config.toml
n_layer = 13
d_model = 512
n_experts = 32
experts_per_token = 2
d_expert = 192
d_shared_expert = 0
activation = "swiglu"
moe_layers = [0, 1, 2, 3, 4, 5, 6, 7, 8, 9, 10, 11, 12]
router_score = "sigmoid"
normalize_top_k = true
routed_scale = 1.5
balance_loss = 0.00685
balance_bias = false
init_std_router = 0.0216
lr_router = 0.000793
vocab_size = 14290
norm = "rmsnorm"
norm_eps = 1e-06
tie_embeddings = false
optimizer = "muon_variant"
lr = 0.0117
beta1 = 0.95
grad_clip = 0.5
batch_tokens = 131072
seq_len = 384
train_tokens = 578800000
steps = 4416
dataset = "wikipedia_en"
Below are experts of layer 10 (counted from 0) of a mixture-of-experts language model. Rows are named router (the router's row for the expert), gate (a neuron's input weights, with its number), up (a neuron's input weights, with its number), down (a neuron's output weights, with its number) and show model dimensions 384-447. Each number is 128 + 24 x the weight over its row's rms, rounded and kept within 0 to 255.
After each expert's rows: a language model's description of what the expert responds to. This comes from a sample of Wikipedia text that the model never trained on.

# expert 23
router [104 111 134 152 124 192 100 117 136 177  95 185 109 129 125 106  88  94 142 101 154 120 118 144 112 118 110  92 158 102 118 104  59 115 133 110 140 121 123 178 112 152 146 119 110 156  90 109 109 121 110 162 164  97 133 114 107 130 147 112 100 133 109 167]
gate0 [133 122  96 128 161 118 137 212 133 118 142 133 110 112 113 134 141 117 120 118 121 120 147 160 137 115 111 146 103 114 122 132 133 115 103 129 130 155 137 111  93  98 106 156 164 157 114 102  87 149 122 128 181 124 176 155 133 113 122 166  83  89 148 146]
up0 [ 95 116 155  99  82 101 146 132 126 122  84 109 174 151 163 109 109 147 116 161 116 125 101 102 126 140 117 102 148 115 106  90 127 151 143 126 122 105 132  97 169 139 151 171 114 105 137 124 134 116 120 135 122 128 114  95  83 131 129 132 156 170  97 109]
down0 [ 97 163 106 128 107 159 127 138 121 121 123 126 139 128 102 106 117 132 133 103 150 143  98 173 147 153 186  83 118 121 137 106 113 160 144 124 124 143 137 171 139 116  51  91 131 151 122 152 128 201 110 112 162 144 156 133 178 139 170 161 124 128 165 135]
It responds to: Quantifiers and abstract nouns after a or in, such as one, two, some, any, part, role, deal, success, often followed by of.

# expert 28
router [125 118 128 145 120 152  97  97 109 136 103 161  99 146 130 113 134 117 126 118 119 118  90 150  99 116 125  98 117 125 108 179  70 114 111  99 145 120 130 122  99 159 125 158 141 149  69 149 107  95 122 128 161  96 127 140  97 162 123 162 141 183 116 149]
gate0 [143 127 138 123 127 156 129 144 102 162 130 153  91 147 163  99 165 182 112 157 141 155 128 142  90 132 140 105 146  78 157 136 123  82 128 118 111 172 160 141 155 124 142 107 114 134 141 175 120 145 100 148 135 145 120 144 106 158 104 118 122 147 110 161]
up0 [122 147 104 136 137  93 119 163 138 127  99 163 114 152 128 139 121 116  87 129 128 100 127 149 120 147 149 128 142  68 180 158 127 108 116 128  98 114 143 165 181 140 147 115 113 138 135 121 196 161 124 131 116 114 106 136 171  90 105  99 134 128 108 180]
down0 [125 114  67 128 119 102 121 109 123 157 158 104 121 166 143 110 129 152 128 122 123 135  92 119 102 132 115 128 129 126 135  86 105 149 119 108  96 114 120 124 109 111 141 151 114 167 169 136 139 156 131 143 144 143 143 162  95 144  97 119  82 127 111 140]
It responds to: Plural and agent noun endings and role nouns such as -ations, -ists, -ers, director, members, wife, employees.

# expert 21
router [143 166 142 186 145 144 123 101 126 127 140 140 133 132 114 125 130 116 100 134 125 121 116 175 134 153  97 116 113 127  84 128 124 117 126 154 136 103 150 127 123 167 119 101  50 119 106 118 107 123 130 122 177 109 143 153 165 129 143 161 137 108  71 174]
gate0 [134 135 132 156 133  79 154  84 148 120 121 120 135 145 120 159 131 130 131 183 100 138 133 122 121 130 122  95 115 127 137 141 111 139 136 149 170  99 138  92 119 168  97 129 108  79 111 138 101 125 138 119 120 150 159 147 119 130 155 122 140 132 100 165]
up0 [127 102 103 119 125 135  93 124 129 156 128 111 112 148 109  98  74 154 164 135 129 158 109 142 114 108  46 109 135 148 119 144 116 162 149 124 151 141 154 198 135  83 101  86 130 121 150 132 144 176 107 137 161 131  98  91 132 110 114 131 139  71 131 129]
down0 [120 133 142 121 148 193 101 142 135 130 137 167 131 110  98 136 163 102 124 101 129 115 145 105  95  74 152  97 119  81 151 109 141 115  68 135 101 115  99 130  99 143 131 124 150 126 131 142 133 114 148 125 147 124 127 157 133 158 105 142 142 104 138 161]
It responds to: Word-initial B pieces (Bulgaria, Bishop, bans), digits 1 and 2 starting years like 2020, and table pipes.

# expert 30
router [120  97 149 160 105 135 139 144 121 176 125 116 106 128  95 115  99  90 113 139 114 103 140 141 103 139 147 134 156 118 151 121 106 135 111  71 121 119 148 142  98 142  88 119 108 139 155 114 158  95 153 121 162 120 144  98 135 120 102 152  77 143 100 141]
gate0 [164 102 123 133 179 103 107 148 136 123 140 126 131  86 137 119 124 118 136 131 141 156 101 105 128 131 119 140 147 121 127 148 111  93  78  99  89 104 104 140 106 153 151 118 169 138 127 110 104  96 124  94 159 125 139 126 100 151 111 146 105 119 127 118]
up0 [159 116 121 141 111 152 115 105  77  86 110 126 147 150  95 138 150 117 145 107 108 156 144 128 160 161 142 119 151 125 122  64 124 167 111 159 119 121 142 141 127 147 139 176 100 111 195 142  94 123 137 152 119 129 131 113 126  95 110 163 164 122 112 165]
down0 [172 156 139 109 125 168 152 146 133 112 126 139 139 137  92 158  95 101 164 138 139 177 139 100 102 137 134 121 101 139  85  98 123 145 139 118 141 156 151 160 128 156  95 117 135 122  94 132 135 102 134 137 146  76 136 143 120 140 118 137 152 143 149 155]
It responds to: Word-initial J (Javanese, Juba, Jesse), closing parentheses and quote marks, and pieces near non-Latin scripts.

# expert 9
router [112 132 134 100 122 102 120  95 119 117  94  96 157 148 111 129 120 134 113 124 137 123 123 114 145 116 154  99 125  83 143 115  84 105 128  85 149 148 120 103 165 125 102 144 108 159 114 125 125 128 181 148 133 127  89 122 138 123 117 132 136 137  60 160]
gate0 [ 99 154  82 150 162  86 119 126  96 120 169 118 110 130 112 129 126 126 162  80 118 139 110 117 130 145  97  95 138  68 143 167 132 177 156 139 133 102 156  98 144 120 121 105 122 140 102 102 119 123  64  84  98 112 129 153 100 115 140 131 146 121 132 140]
up0 [121 139 148 129 119 155 131 145 127  85 127 108 149 135 121 102 149 127 110 145 145 132 113 154 101 117 103 122 145 113 138 108 141  60 161 125 129 137 132 164 136 123  68 118 145 111 120 124 111  92 184  94 152 107 150 133 189 147 145 166 130 163 136 111]
down0 [115 125 111 157 146  93 120 129 101  97 106 105 118 167 121  98 150 157 127 165 122 144 136 157 150 138 174 103 172 120 146 111 136  98 116 162 112 132 138 168 100 158 110 119 101 126 136 129 148 144 116 141 144 120 137 105  99  91 114 105  82 110 121  87]
It responds to: Pipes, decimal points, dashes and degree marks between numbers in sports results, standings and coordinate tables, such as 95-74, | −24.

# expert 17
router [107  83 100 145  89 144 137  72  87 134 122 137 150 138  99 142 120  99 110 116 117 127 103 104 108 128 106  92 131 113 131 164 127 133 137 124 133 136 133 107 114 168 146 154  89 147 128 131 151 117 116 119 145  95 113 151  70 156 132 121 140 133  83 179]
gate0 [ 91 115 107 121  86 155 155 112 124 161 139 130 118 119  85 110  71 163 125 169 126 105  72 148 121 130 131 108 110 136 119 122 134 148 156 125 166  97  94 144 100 152 122 124 154 119 169 124 111 126 117 122 131 140 142 142  75 120 149  97  76 120 146 123]
up0 [169 139 118 149 115 136  96 123 164  89 102 100 118 182 152 104 139 105 136 145 117 141 143 116 139 130 145 158 106 102  85 109 112 107 102 145 121 142 197 117 141 175 127 127 123 131 108 144 144 145  79 125 135  79 151 144 161 152 114 188 149 151 142 128]
down0 [114 132 141 149 114 145 153 160 166 116  90 143 131  92 108 122 125 122 140 100 104 124 155 116 124 177 157 145 129 141 162  79 109 123 115 160 150 146 106  97 121 115 136  73 154 157 146 121 128 119 126 154 182 127 135 152 166 163  84 111  99 118 144 121]
It responds to: Nouns and adjectives for institutions and public domains after "the", such as government, political, military, Council, Church, plus capital letters in model codes.

# expert 5
router [115 109  94 169 164 127 125 124 125 151 125 113 137 152 114 137 142 121  97 110 133  76 142 112 139 150 139 124 126 158 134 131 118 120 138 115 134 116 118 166 155 141 194  80  87 143 106 160 101 124  97 149 132  59 137 141 116 127 116 116  97 163 154 108]
gate10 [109 131 161  87  77 162 117 147 115 109 127 144 134 151  78 113 121 139 151 123  83 131 191 120 103 167 116 108  84 149  76 148 125 101 111  83 158 137 126 131 104 122 125 114 150 127 145 118 119 140 143 117  96 136 132 123 144 171 135 139 153 180 135 142]
up10 [132 148 107 132 128 146 108 126 105 170 135 172  99 124 108 132 126 139 139 107 116 151 123 140 130 134 154 120 110 142 139 133 128 110 170 140 151 117 148 117 149 127 139  41 133 128 119 119  95 110 120  97 156 111 113  81 145 109 139  91 127  91 125 115]
down10 [170 140  66 117 152 101 118 132 175 144 132 135 111 157 143 147  77 126 137 136 111 154 165 161 124 144 116 197 100 135 142 113  93 128 110 117 132 118 124 146 138 133 119 138 160 150 139 155 148  84 103 165 126 127 160 153 137 158 144 185 166 133 140 121]
It responds to: Temporal prepositions and conjunctions opening a clause, such as until, after, during, before, when, plus plural or verb endings like -s, -es, -ing.

# expert 4
router [111 108 148 150  98 103  80  91 126 168 120 155 103  82 123 112 134 156 130  94 159 101 115  92 156  83 156 131 106 141 118 153 120 111 132  94 165 145 104 134 142 144 124 169  94 141 146 136 121 129 123 100 128 121 111 167 110 155  79 146 122 129  97 144]
gate0 [114 179 120 145  87 169 149 124 121 116 148 179 135 155 116 138 153 147 164  79 111 125  80 137 122 150 134 145  98 122  62 132 115 125 159 148 154  97 151 150 144 140 141 133 125 167 174 134 130 111 107 169 154 132 117 157 109 135 106 124 148 133 118 133]
up0 [117  92  98 145  99 107 117 185 132 145 121  91 142 109 127 108 145 104 118 127 117  85 175 128 158 109 129 104 135 124 126 120 138 129  53 139 104 137  96 138 106 148 128  99 130 131  78 125 104 129 133 102 116 107 130 140 137 151 135 159 125  99 173  95]
down0 [ 66 122  76 157  96 144 115 120 110 145 119 150 159 128 121 135 101 151 121 149 136 147 121 143  76 155 115 144 109 156 108 105 120 128 203 135 118 125 121 143 100 127 127 149 135 205 110 125 114 167 169 133 158 130 148 145  94 111 149 123 146  91 115 167]
It responds to: Single vowels and short syllables ending foreign place and personal names, often in sports or town lists, such as Thimphu, Sfântu, Kandinko.

# expert 16
router [112 173 120  93 103 141 128 100 138 116 125 144 105  86 134 131 137 118 144 147 105 119  96 113 135  78 132 121 131 140 108 118 152 112 110 100 154 136 160  98 109 137 102 137 101 157  83  93 154 112 167 124 147 123 162 171 169 152 129 175 122 152  76 128]
gate0 [142 112 120 116 125 103 146 131 127 170 116 133 136 166 129 150 136 134  93 172 100  99 135 126 118 136 161 158 136 123 108 117 110 140 130 127  94 176 111 105 142 115 107 100 143 129  93  97 176 131 110  88 111 105 106 119 111 160 106 164 157 125 143  85]
up0 [120 137 144 151 144 111 117 110 126 140 127 116 117 157 147  87 100 117 167 135 156 131 113 139 112 144  66  76 110 117 157 128 109 149 106 117 125 109 114 109 135 123 176 169  79 110 129 160  33 115 101 147 160 126 141 129 160  98 100 128 119 149 137 125]
down0 [146 113 119 109 139 133 134 129  77 125 191 154  72 122  73 137 118 104 127 131 124 135 127 139 142 106 162 120 118 148 135 118 132 108 119 161  92 166 117 137 127 125 154 146 151 130 131 150 114 123 146 173 150 135 107 131 131 143  88  97  97 158  93 119]
It responds to: Table pipes, commas, spaces and prepositions leading into numbers or dates, especially month names like October, December, June.

# expert 13
router [171 162 120 132 105 146 107 106 115 170 114 180 138 105 165 137 118 143 158 107 154 108 111 116 128 132 105 107 120 130  89 143 127 142 159 128 142 120 121 134 159 139 123 133 110 169 147  97  82 142 178  98 123 115 140 173 134 141 104 130 122  93 142 177]
gate0 [132 155 133 130 133 169 134 126 117 152 127 137 119 118 146 101  91 118 165 129 122  95 128 163 102 118 102 138 130 137 118  93 113 140 155 135 143 145  97  99 165 130 135 142 110 148  97 124 135 114 147 118 126 114 109 179 132 124 156 138 132 123  86 151]
up0 [ 87 147 132 142  87 127 165 141 138 137 152 113 127 128 154 163 163 132 137  88 132 133  86 124 160  94 100 124 110 103 113 152 127 108 138 156 155 131 166 155 143 148 164 152  85 124 144  94  99 132 140 164 154 146 174 180 128 165 129 126 136 132  75  96]
down0 [125 134 151 132 112 125 156 107 111 136 160 135 162 128  99 135 134 117 134 165 106 142 111 139 140 104 101 187 120 129 124 158 137 161 126 151 112 144 142 123 131 121 135 146 123 164  78 105 117 118 172 123 128 106 128 157 131 136 131 147  96 154 110 138]
It responds to: Forms of be (was, is, has been) and pieces of species, genus and chemical names in biology and chemistry articles, such as Ectobiidae, SMILES.

# expert 24
router [107 109 154 136 140 125 112 133  88 130 138 138 161 113  80 135 137 114 118 140 117 104 110 152 117 118 135 161 161 119 145 138 104 153  78 115 118 121  90 122 110 138 129 118 125 164 146 108 135 126  92 126 121  95 105 134 155 161 123 143  95 162 136 108]
gate10 [123 104 146 101 166  84 109  97  97 190 145 105 170 136 129 106 103  98  99 133 141 134 125 115 157 115 123 155 152 135 152 149 139  98 139 147 137 173 135 125 135 139 149 141 124 115  96 177 154 131 112  91 119 146 171 108 129  85 123  60 152 109 118  90]
up10 [135  97  88 126 108 146 127 136 120 155 114 141 123 111 135 101 135 206  93 142 124  70  93 104 113 129 118 144 166 100 104 131 110 104  92 147 146 132 117 131 105 154 157  85 119 137 112 120  98 100 137 111 112 128 153 137 132 102 137 120 145 108 118 120]
down10 [101 129  94 164 155 110 125  95 116 135 131 160 130 171 183  93  69  94 166 116 118 161 104 167 133  85  94 128 170 138 122 130 142 136 120 148 192 112 128 139 132 154 148 169 117 153 154 174 142 104 127  81 103 151 132 124 105 105  94  84 109 160 193 160]
It responds to: First pieces of lowercase common words in prose, such as def, conf, recomm, dang, rev, often after "a" or quotes.

# expert 7
router [148 141 114 150 113 142 125 146 114 110  88 149 131 141 113 181 106 129 131 136 103 126 124  78 101 102 198 138 144 138 157 121 149 103  75 112 117 136 139 127  85 148 145 138 118 160 141 114 100 111  77  90 153  89 179 143 117 113 100 143 121 168 103 154]
gate0 [133 123 154 140  94 118 118 111 125 119 125 174 131 135 134 158 109 124 139 133 128 137 136 143 150 167 159 151 113 172 115 149 117 100 126 116 109 162 111 164 102 144 139 154 129 115 127 113 130  89 151 151 140 127 137 175 138 130 120 130  91 126  94 105]
up0 [138 146 104 107 109 170 103 114 131  86 114 116 103  87 143 120 142 107 147 119 127 172 132  96 153 169 167 101 107 120 127 170 122  79 173 123 147 162 104 119 182 111 136 103 130 116  82  52 144 120 101 162 122  90 105 140 114 142 121 170 158 104 132 128]
down0 [116 142 140 129 168  93 169 168 130  95 125  83 129 145 180 125 116 166 133 146  84 131 105 105 130 110 162 148 130 115 126 109 131 125 144 120 162 126 109 129 141 144 138 117 162 157 121 126 150 111 130 144 137 134 120 161 120 116 129  76 105 125 126 103]
It responds to: Word pieces inside proper names and rare words after a first piece, such as Linité, Lusitano, Scotia, Seneca, Bublik.

# expert 29
router [162 123 151 132 166 130 148 108  90 155  84 151 156 106  97 109 100 108  96  96  97 128 145 110  81  91 141 139 128 125 109 137 153 154 113  73 150 106 107 177  93 155 141 105 133 184 120 180 131  88 164 114 121 122 125 169 143 140  83 136  88 182 115 171]
gate0 [133 136 113 161 124 122 112 153 108 161 158 129 125 178 139 117 121 154 152 144 120 117 119 125 159 156 155 137 100 100 148 122 137 117 108  94 115  88 131 161 128 136  98  92 108 137 128  99 135  93 186 138 117 124  99 125 171 101 175 127 186 132  99 125]
up0 [129 161 150 128 109 152 107 159 136 152 110 121 129 153 128 141 110 164 160 127 126 140 135 139 144 111 132 125 130 123 145 118 130 120 142 123 127 114 118 172 131 122 106 126 129 121 152 125 140  97 182 116 109 147  96 110 169  65 124 123 202 115 128 161]
down0 [148 120 104 164 133 150 124 111 147 154 185 146 184 110 135 161 145 161 108 168 123 153 122 124 134 131 155 100 116 130 125 132 120 130 154 129  94 130  95 183 176 130 124 154 147 130 118 146 149 138 126 107 100 108 179 156 118 140 130  97  66  68 131 160]
It responds to: Given names and surname pieces of people in lists and prose, such as Robert, William, David, and endings like -son, -ley, -ie.

# expert 0
router [103 130 171 135 132 121 106 108 102 140 120 152 130 123 103 133 135 107 110  97 118  94  91 131 119 119 131 122 124 104 147 166 159 126 152 133 121 128 118 106 102 170 118 101 139 167 135  83 107 114  98 128  98  80 138 125 153 160 120 148  96  99 128 197]
gate0 [116 170 116  96 169 139 110 147 122 102 102 108 126 127 118 159 166 153  98 120 116 147 102 110 102 144 127 120 116 139 138 107 155 108 140 126 161 127 150 122 140 170 109 136 120 115 151  89 174  77 145 146  96  94 112 131 149 152 109  69 112 145 131 161]
up0 [156 152 148 148 160 126 138 110 108 197 103 151 115 156 155 135 124 126  82  93 118 110 122 135 118 159 166 107  54 144 139 112 138  78 152 139 141  92 116 118 132 128 164 138 147 107 121 129 137 130 127 129 125 116 139 158 120 162 136 131  93 126 163 118]
down0 [123 169  79 131 134 149 133 136 108 115  94 110 157 120 122 117 133 137 157 109  86 131 141 108 114 128 118 143 119 124 121 145 134 148 111 151 128  97 121 141 116 104 112 120  97  78 113 111 152 149 156 100 109 124 131 117 118 120 109 123 146 176 107 119]
It responds to: Conjunctions, prepositions, commas and table pipes joining phrases in prose and lists, such as and, by, for, ", including".

# expert 6
router [118 147 128 113 141 136 165 104  97 143 122 147 129 140 115 145 135 133 108 121 145 110 139  66 178 118 122 107 135 120 145 142 112  93  83 119 126 158 123 126 103 145 129 136 105 129 109 119 107 161 111 179 166  86 146 134 117 165 129 156 125  63 140 150]
gate0 [149 124 134 192 159  97 161 132 117 134  84 151 105 104 173 141 151 130  98  81 124 180 130 137 130 120 110 132 106 120 154  93 110 151 179 148 137 132 164 145 146 118 133 147 148 133 100 116 122 146 112 112 115 148 161 154 126 151 139 128 132 114 151 122]
up0 [152 139 146 120 102 139 125 108 142 106 107 130 119 132 134 131 115 140 173 105 162 112 117 101 144 116 100 115 147 158 159 114 137  85 112 114 143 121  88  97 124 141 140  68 143 180  96 117 188  71 151 104 109 110  88 111  78 123 137 144 113 125 130  85]
down0 [139 135 108 112 117 132 102 128  99 147 129 155 121 152 130 120  96 181 159 142 153 157 137 120 106  90 139 104 155 129 129 148 178 153 112 130 154 117 112 172 113 130 125 180 116  95 103 155 122 142 123 169 115 139 157 157 109  98 101 118 127 116 140  88]
It responds to: Digits inside numbers in tables, coordinates and years (2016, 45.6), plus word-initial R pieces like Religious, Rasheed, Rao.

# expert 8
router [116  79  94 164 127 132 157  92 114 148  99 157 129 113 129 125  84 133 101  72 148 114 132 118 109 137 161 132 143 121 123 106 133 141 136 128 125 118 135 135 120 130 144 167 112 144 103 182  92  96 100  91 157  90 148 109  86 141 119 134  90 151 124 144]
gate0 [ 89 133 133 121 110 137 108 128 135 127 148 123  95 105  97  76 143  92 137  95  79 122  99  81  81 109 120 129 138 153 144 102 156 112 125 118 171 173 148 126 129 101 148 122 138 101 156 108  95 113 159  91 137 140 148  90 134 103  99 113 101 158 163 108]
up0 [195 171 136 111 105 118 136 140 153 159 119 133 137 147 160 148 122 165 101 118 175 131 155 113 137 121 148 168  89 141 106 128 138 117 125 123 109 102 133 101 120 148  99 135 138  97  95 150 173 123 136 130  99 126 148 150 158 140 150 144 134 125  89 107]
down0 [120 122 141 122  76 137 145 126 136 113 141  99 137 171  97 155 105 130  95 139 100 133 160 115 109 109  96  80 133  83 144 129 129 116 113 118 133 101 137 164 134 140 125 137 117  77 154 156 104  93 129 134 157 133 155 109 117  95 171 148 177 138 121 134]
It responds to: His, her, their and him in biographies, plus the last digits of years after a leading 1 or 2, such as 1931, 2015.

# expert 10
router [135 113  77 115 147 148 178 159 105 139  79 197 116 138 125 151 129 124  79 125 118 115 138 127 139 127 143 127 174 114 117 120 136  99 105 136 158  99 152 103 107 169 131 159 136 150  88 158 118 129 132 119 125 121 117 109 121 151 123 124 143 179  89 159]
gate0 [159 146 212 112 107 103 101 127 147 136 142  87 101  62 161 129  80 136 161 150 107 122 163 111 131 105 148 110 143 162 112 146 145  90 118 114 112 109  79  93 100 140 124 121 167 121 103 120 151 157 138 124 130 149 101 104 160 154 108 113 141 160 134 125]
up0 [152 133 173 103 138 107 145 164 133 134 167 115 127 133 125  97 147  96 107 136 125 167 126 120  99 101  99 129 124 125 106 152 128  97 151 145  99 142 126 168  79 137 142 102  88 110  88 118 142 108 117 141 167 105 114 107 125 144 142 118 176 125 142 129]
down0 [167 164 114  99 159 151 123 114 124 122 127  87 141 131 140 116 159 125 101 133 113  94 146 158 104 120 150 137 156 113 108 135 135  91 152 138  87  87 118 187  99 103 124 133  98 111 107 147 111  91 159 117 142 115 140 148 130 106 122 146 117 164 172 162]
It responds to: Digits, years, scores and position or country codes inside sports and results tables, such as 2017, | FW, | ITA, 21–5.

# expert 27
router [154 141 123 116 131 149 107 137  65 111  77 127 116 138  96 145 109 115 111 115 118 102 120 123 147 125 152 110 164  98 108 116 100 129 133 132 116 141 150 164 104 108 109 160 103 130 110 132 150 123 122 115 154 112 136 113 135 143 138  91  99 131  87 153]
gate0 [155 171 104 148 125 160 109  92 129 116 119 120 137 126 102 107 132 115 186 100  88 152 150  92 142  93 171 172 119  91 151 118 103 138 127 102 150 116 102 140 136 144 144 107 127 147 158 118 128 167 194 150 107 163 152 137 125 106 117 132  83 124 109 144]
up0 [104 137 143  82 189 135 152 134 167 117 102 147 125 154  83 125 114  67 111 101 181  96 151  88 121 102 146 118  91 100 106 142 123 123 146 178  73 142 136 154 142 155  79 146 132 110 114  85 115 118  64 135 105 103 131 159 156 115 166 120 163 169 103 108]
down0 [130 120 102 119 103 132 141 110 125 118 138  99 100 109 140 156 160 133 106 135 113 162 113 105 145 124 161 111 113  91  79  72 123 126 165 137  70 124  98 147 102 122 157 121 103 173  87  96 189 142 153 123 131 145  96 102 123 143 113 160 115 103 136  90]
It responds to: Initial syllables of place, club and personal names, such as Berwick, Everton, Zala, Hampshire, Mad, Croat.

# expert 20
router [104 106 117 135 122  92 141  94 120 170 147 168 156  89 130 127 149  77 113  73 111 140 111 116 114 105 104 126 154 114 145 169 148 160 122 116  92 126 108 123 129 148 176 122  85 163 147 141 108 109 139 124 125  90 152 115 136 158 157 128 116 100 124 128]
gate10 [130 168 109 115 132  86 111 162 127 122 116 129 124 142  80 144  98 120 111 106 114 179  80 114 132 136 108 122 100 146 137 134 142 145 111 131  96 159 105 147 155 128 110 139 138 154 158 200 124  85 146 126 106 128 181  94 146  93 110 139 122 109 113 145]
up10 [103 170 121 196 140 120 110 147  84 155 132 149 178 143 100 187 122 114  98 155 121  79 137 121  98 171 123 127 138 165 130 151 130 121 107 119 112 139  79 140  99 102 111 139 127 136 146  72  88 136 130 114 127 127 133 131 128  97 138 159 122 163 162 101]
down10 [130 133 120 140 162 141  71 143 125 153 153 108 117 129 128 122 137 109 128 123 148 156 128 173 151 128 116 106 124 155 119  82 118 153 116 106 116 123  88  94  91 119 125 157 134 138  87 104 125 154 108 117 121 100 140 152 101 117 101 130  95 108 126 122]
It responds to: Number pieces and ordinal suffixes th or st in tables and dates, as in 5th, May 12, 2012, plus film and award words such as Best, Award.

# expert 3
router [116 152 157 121 147 145 129 102  89 118 117 103 133 128 105 115 148 134 112 117 131 126  86 116 114 134 131 121 124 104  82 134 122 141  95 135 153 139 123 128 112 143 108 106  70 135 148 104 114 103 129 155 170 111 113 118 160 154 115 131 112  99  94 139]
gate10 [121 124 147 116 139 127 136 158  95 107 101 109 123 118 145 130 115 143 129 116  92 113 146 126  90 120 131 160 124 168 138 132 142 106 143 158 120 102 100 131 142  94 108 110 154 125 193 122 147 119 136 134 135 113 150 108 151 152 163 137 178 128 180  83]
up10 [118 156 118 133 111 121 148  97 115 112 104 108 130 124 100 155  97 168 100 126 118 159 125 148 147 113 118 131 146 104 135 129 133  82 147  80 108  97 145 121  94 147 135 115 144 111 133 126 123 133 143 167 106  99 115  97 114 108 141 110 102 185 140 141]
down10 [135  87 179 129 161 100 157  84  85 136 113 155 167  95 129 153 107 103  92 163 138 100 134 118 145 104 119 131 168 140 110  95  92 137 125 159 138 120 126 109  83 132 152 135 141 136 122  92 140 123  93 123 161 132 138  79 134 134 127 101 101 179 151  77]
It responds to: First piece of capitalized names or words, often C, T, F, W, after "the" or list dashes: Tank, Ferry, Wichita.

# expert 12
router [104 157 117 143 121  93 103 107 113 125 121 156 131 121 109 140 115 138 105 130 115 149 138  95 119  97  83 118 136 114 160 142 106 113 122 118 137 140 144 117 117 140 139 112 108 147 154 111 121  73 138 136 149 150 134  88 164 153 140 180 134 131  78 170]
gate0 [144 109 143 161 168 158 127  87  86 147 112 165 124 107 152  98 125 148 158  67 100 123 129 149 107 130 147 146 118 149 129  97 109  78 112 151 153 124 101 191 132 149 130 122 131 124 132 134 145 129 127 133 130 138 149  89 171 131 138  94 111 172 145 118]
up0 [130 134 145 110 121 138 153  59  87 103 126 128 123 169 113 133 143  97 116  91  86 166 146 134 131 134  93 133  97 128 145 123  88 125 165 124  98 147  93 112 165 107 111 144  94 156 139  87 123 140 114 103 171 128 153 135 129 136 134 143 152 127 134 129]
down0 [145 100 132 144 139 128 138 133 119 118 147 135 129 114 124 128 134 101  97 148 131  95 122 138 117 120 151 170 104 143 130 112 117 129  69 137 127 120 108  57 145  63 164 121 109  83 130 141 103 117 132 115 126 161 152 110  82 129 123 132 148 136 106 121]
It responds to: Double line breaks after sentences or headings, plus opening quotes, parentheses and dashes before abbreviations or terms: (PEP), 'affine', Warsaw–Chopin.

# expert 25
router [134 144  97 106  90 111 108  79 128 146 128 112 127 131 132 139 138  91 137 123 164 109 110 127 151 129 174 130 142  94 130 149  86  85 126 111 152 131 126  91 120 162 119 140  83 144 103 178 144 130 133 146 134 106 111 112 137 164 141 143 115 122 124 140]
gate0 [151 147 130  97 120 137 146 126 143 117  95 100  94 144 114 118 148 154 111 141 113 132 172 114  78 140 115 159 147 105 141 140 120 108 135  98 151 120 118 187 123 156 128 151  94 112 113 115 151 121 115 153 149 133 121 149 142 113 130 105 154 110 180 149]
up0 [163 166  96  78 116  97 121 104 135 127  98 158 147 164 138 124 138 138 128 132 142 132 163 158 155 110 146 136 131 140 103 142 144 107 159 131 120 101 157 102 141 119  78 104 127 157 127 124 165 116 192 125 147 147 118 113 132  99  96  93 167 128 104 128]
down0 [ 67  89 167 123 117 105 113 175 106 149 161 154 120  95 187 149 122 155 121  95 103 135 128  81 151  97 143 149  83 141  98 132 122 134 111 103 124 112 143 138 108 110 153 106 114 132  89 109 135 119 173 150 107 119 141 110 145 168 158 152 141 136 132 187]
It responds to: Words in place and infobox text such as coordinates, Street, Avenue, north, is located, Location, and census phrasing like residing.

# expert 14
router [144 104  84 115  94 134 122 119 136 151  96 124 118 110 103 116 111  98  89 131 115 128  84  84 110 117 129 176 132 107 136 143 105 115 141 125 145 150 125 168  98 162 149 134 125 135 120 165 122 118  96  84 154  60 130 149 124 140  69 116 104  99 125 145]
gate10 [145 130 134 135 169 116 132 156 153 139  85 146  88 121 160 113 125 158 143 153 114 136 135 153 130 125 105 144 146 122 119 122 176 110 134 102 118 121 121 127 165  97  99 151 141 117 140 118 129 116 135 122 101 165 129 129  83 123 112 170 115  97 171 147]
up10 [111 113 169 102  94 150 107  54 138 125 141 135 140 103  94 103 127 146 121 119 140 106  86 119 131 122 159 150 103 126 135 123 149 122 132 138 107  90 112 106 102 108  94 136 151  97 146 151  95 141 141 170 150 168 125  96 107 128 158 134 144 155 117 117]
down10 [140 118 143  59 150 165 174 107 118  99 115 147 136 151 164 100  91  94 134 110 196 109 115 160 148 142 136 158 156  94 112 133 119 153 173 161 128  89 128 124 144 135 155 129 133 144 170 186  92 106 117 108 119 120 120 139  92 120 149 121 142 138 181 156]
It responds to: Capitalized first words of titles and quoted works, such as I, A, The, O, often after commas, quotes or list bullets, plus French and foreign names.

# expert 26
router [159 173 143 131  90 144 155 123 139 134 158 131 100 111 103 104 150 134 122 140 138  89  91 146 115 132 124 163 132 135 172 130 128 132 169  62 145 135 136 103 125 128 142 134 102 171 113  98  95  81 145 141 130 107 127 132 167 142 108 127 112 131 101 152]
gate0 [128  95 144 131 169 112 127  89 116 140 136 167 122 146 141 152 105 118 107 100 134  82  94 118 112 121 117 149 147 111 153 168 133 117  97 112 142 163 120 111 157 104 133 121  77 123 109  97 101 115 114 107  95  88 163 147 152 136 155 105 117 101 143  82]
up0 [ 91 118 165 130 152 105 116 130  94 144 148 176 100 160 109 180 113 139 132 128 113 113 135 158  86 135 129 156 126 141 122 182 108 173  98 122 163 155 112 102 171 107 164 120 121 140 129 102  93 109 133  80 109 102 127 117 117 110 117 102 120  93 145 112]
down0 [133 134 110 132 177 141 111 147 154 151 131 132 151 126 134 115 172 169 154 130 146 138 183 128 125 137 122 187 152 150 148 153 113 172 124 168 107 114 150 128 128 149 134 134 129 147 127 119 117 129 167 132 123 135 134 119 159 137 110 162 141 116 149 142]
It responds to: Periods closing sentences, often attached to word endings such as s., ed., ing., plus the St abbreviation and a few sentence-opening words.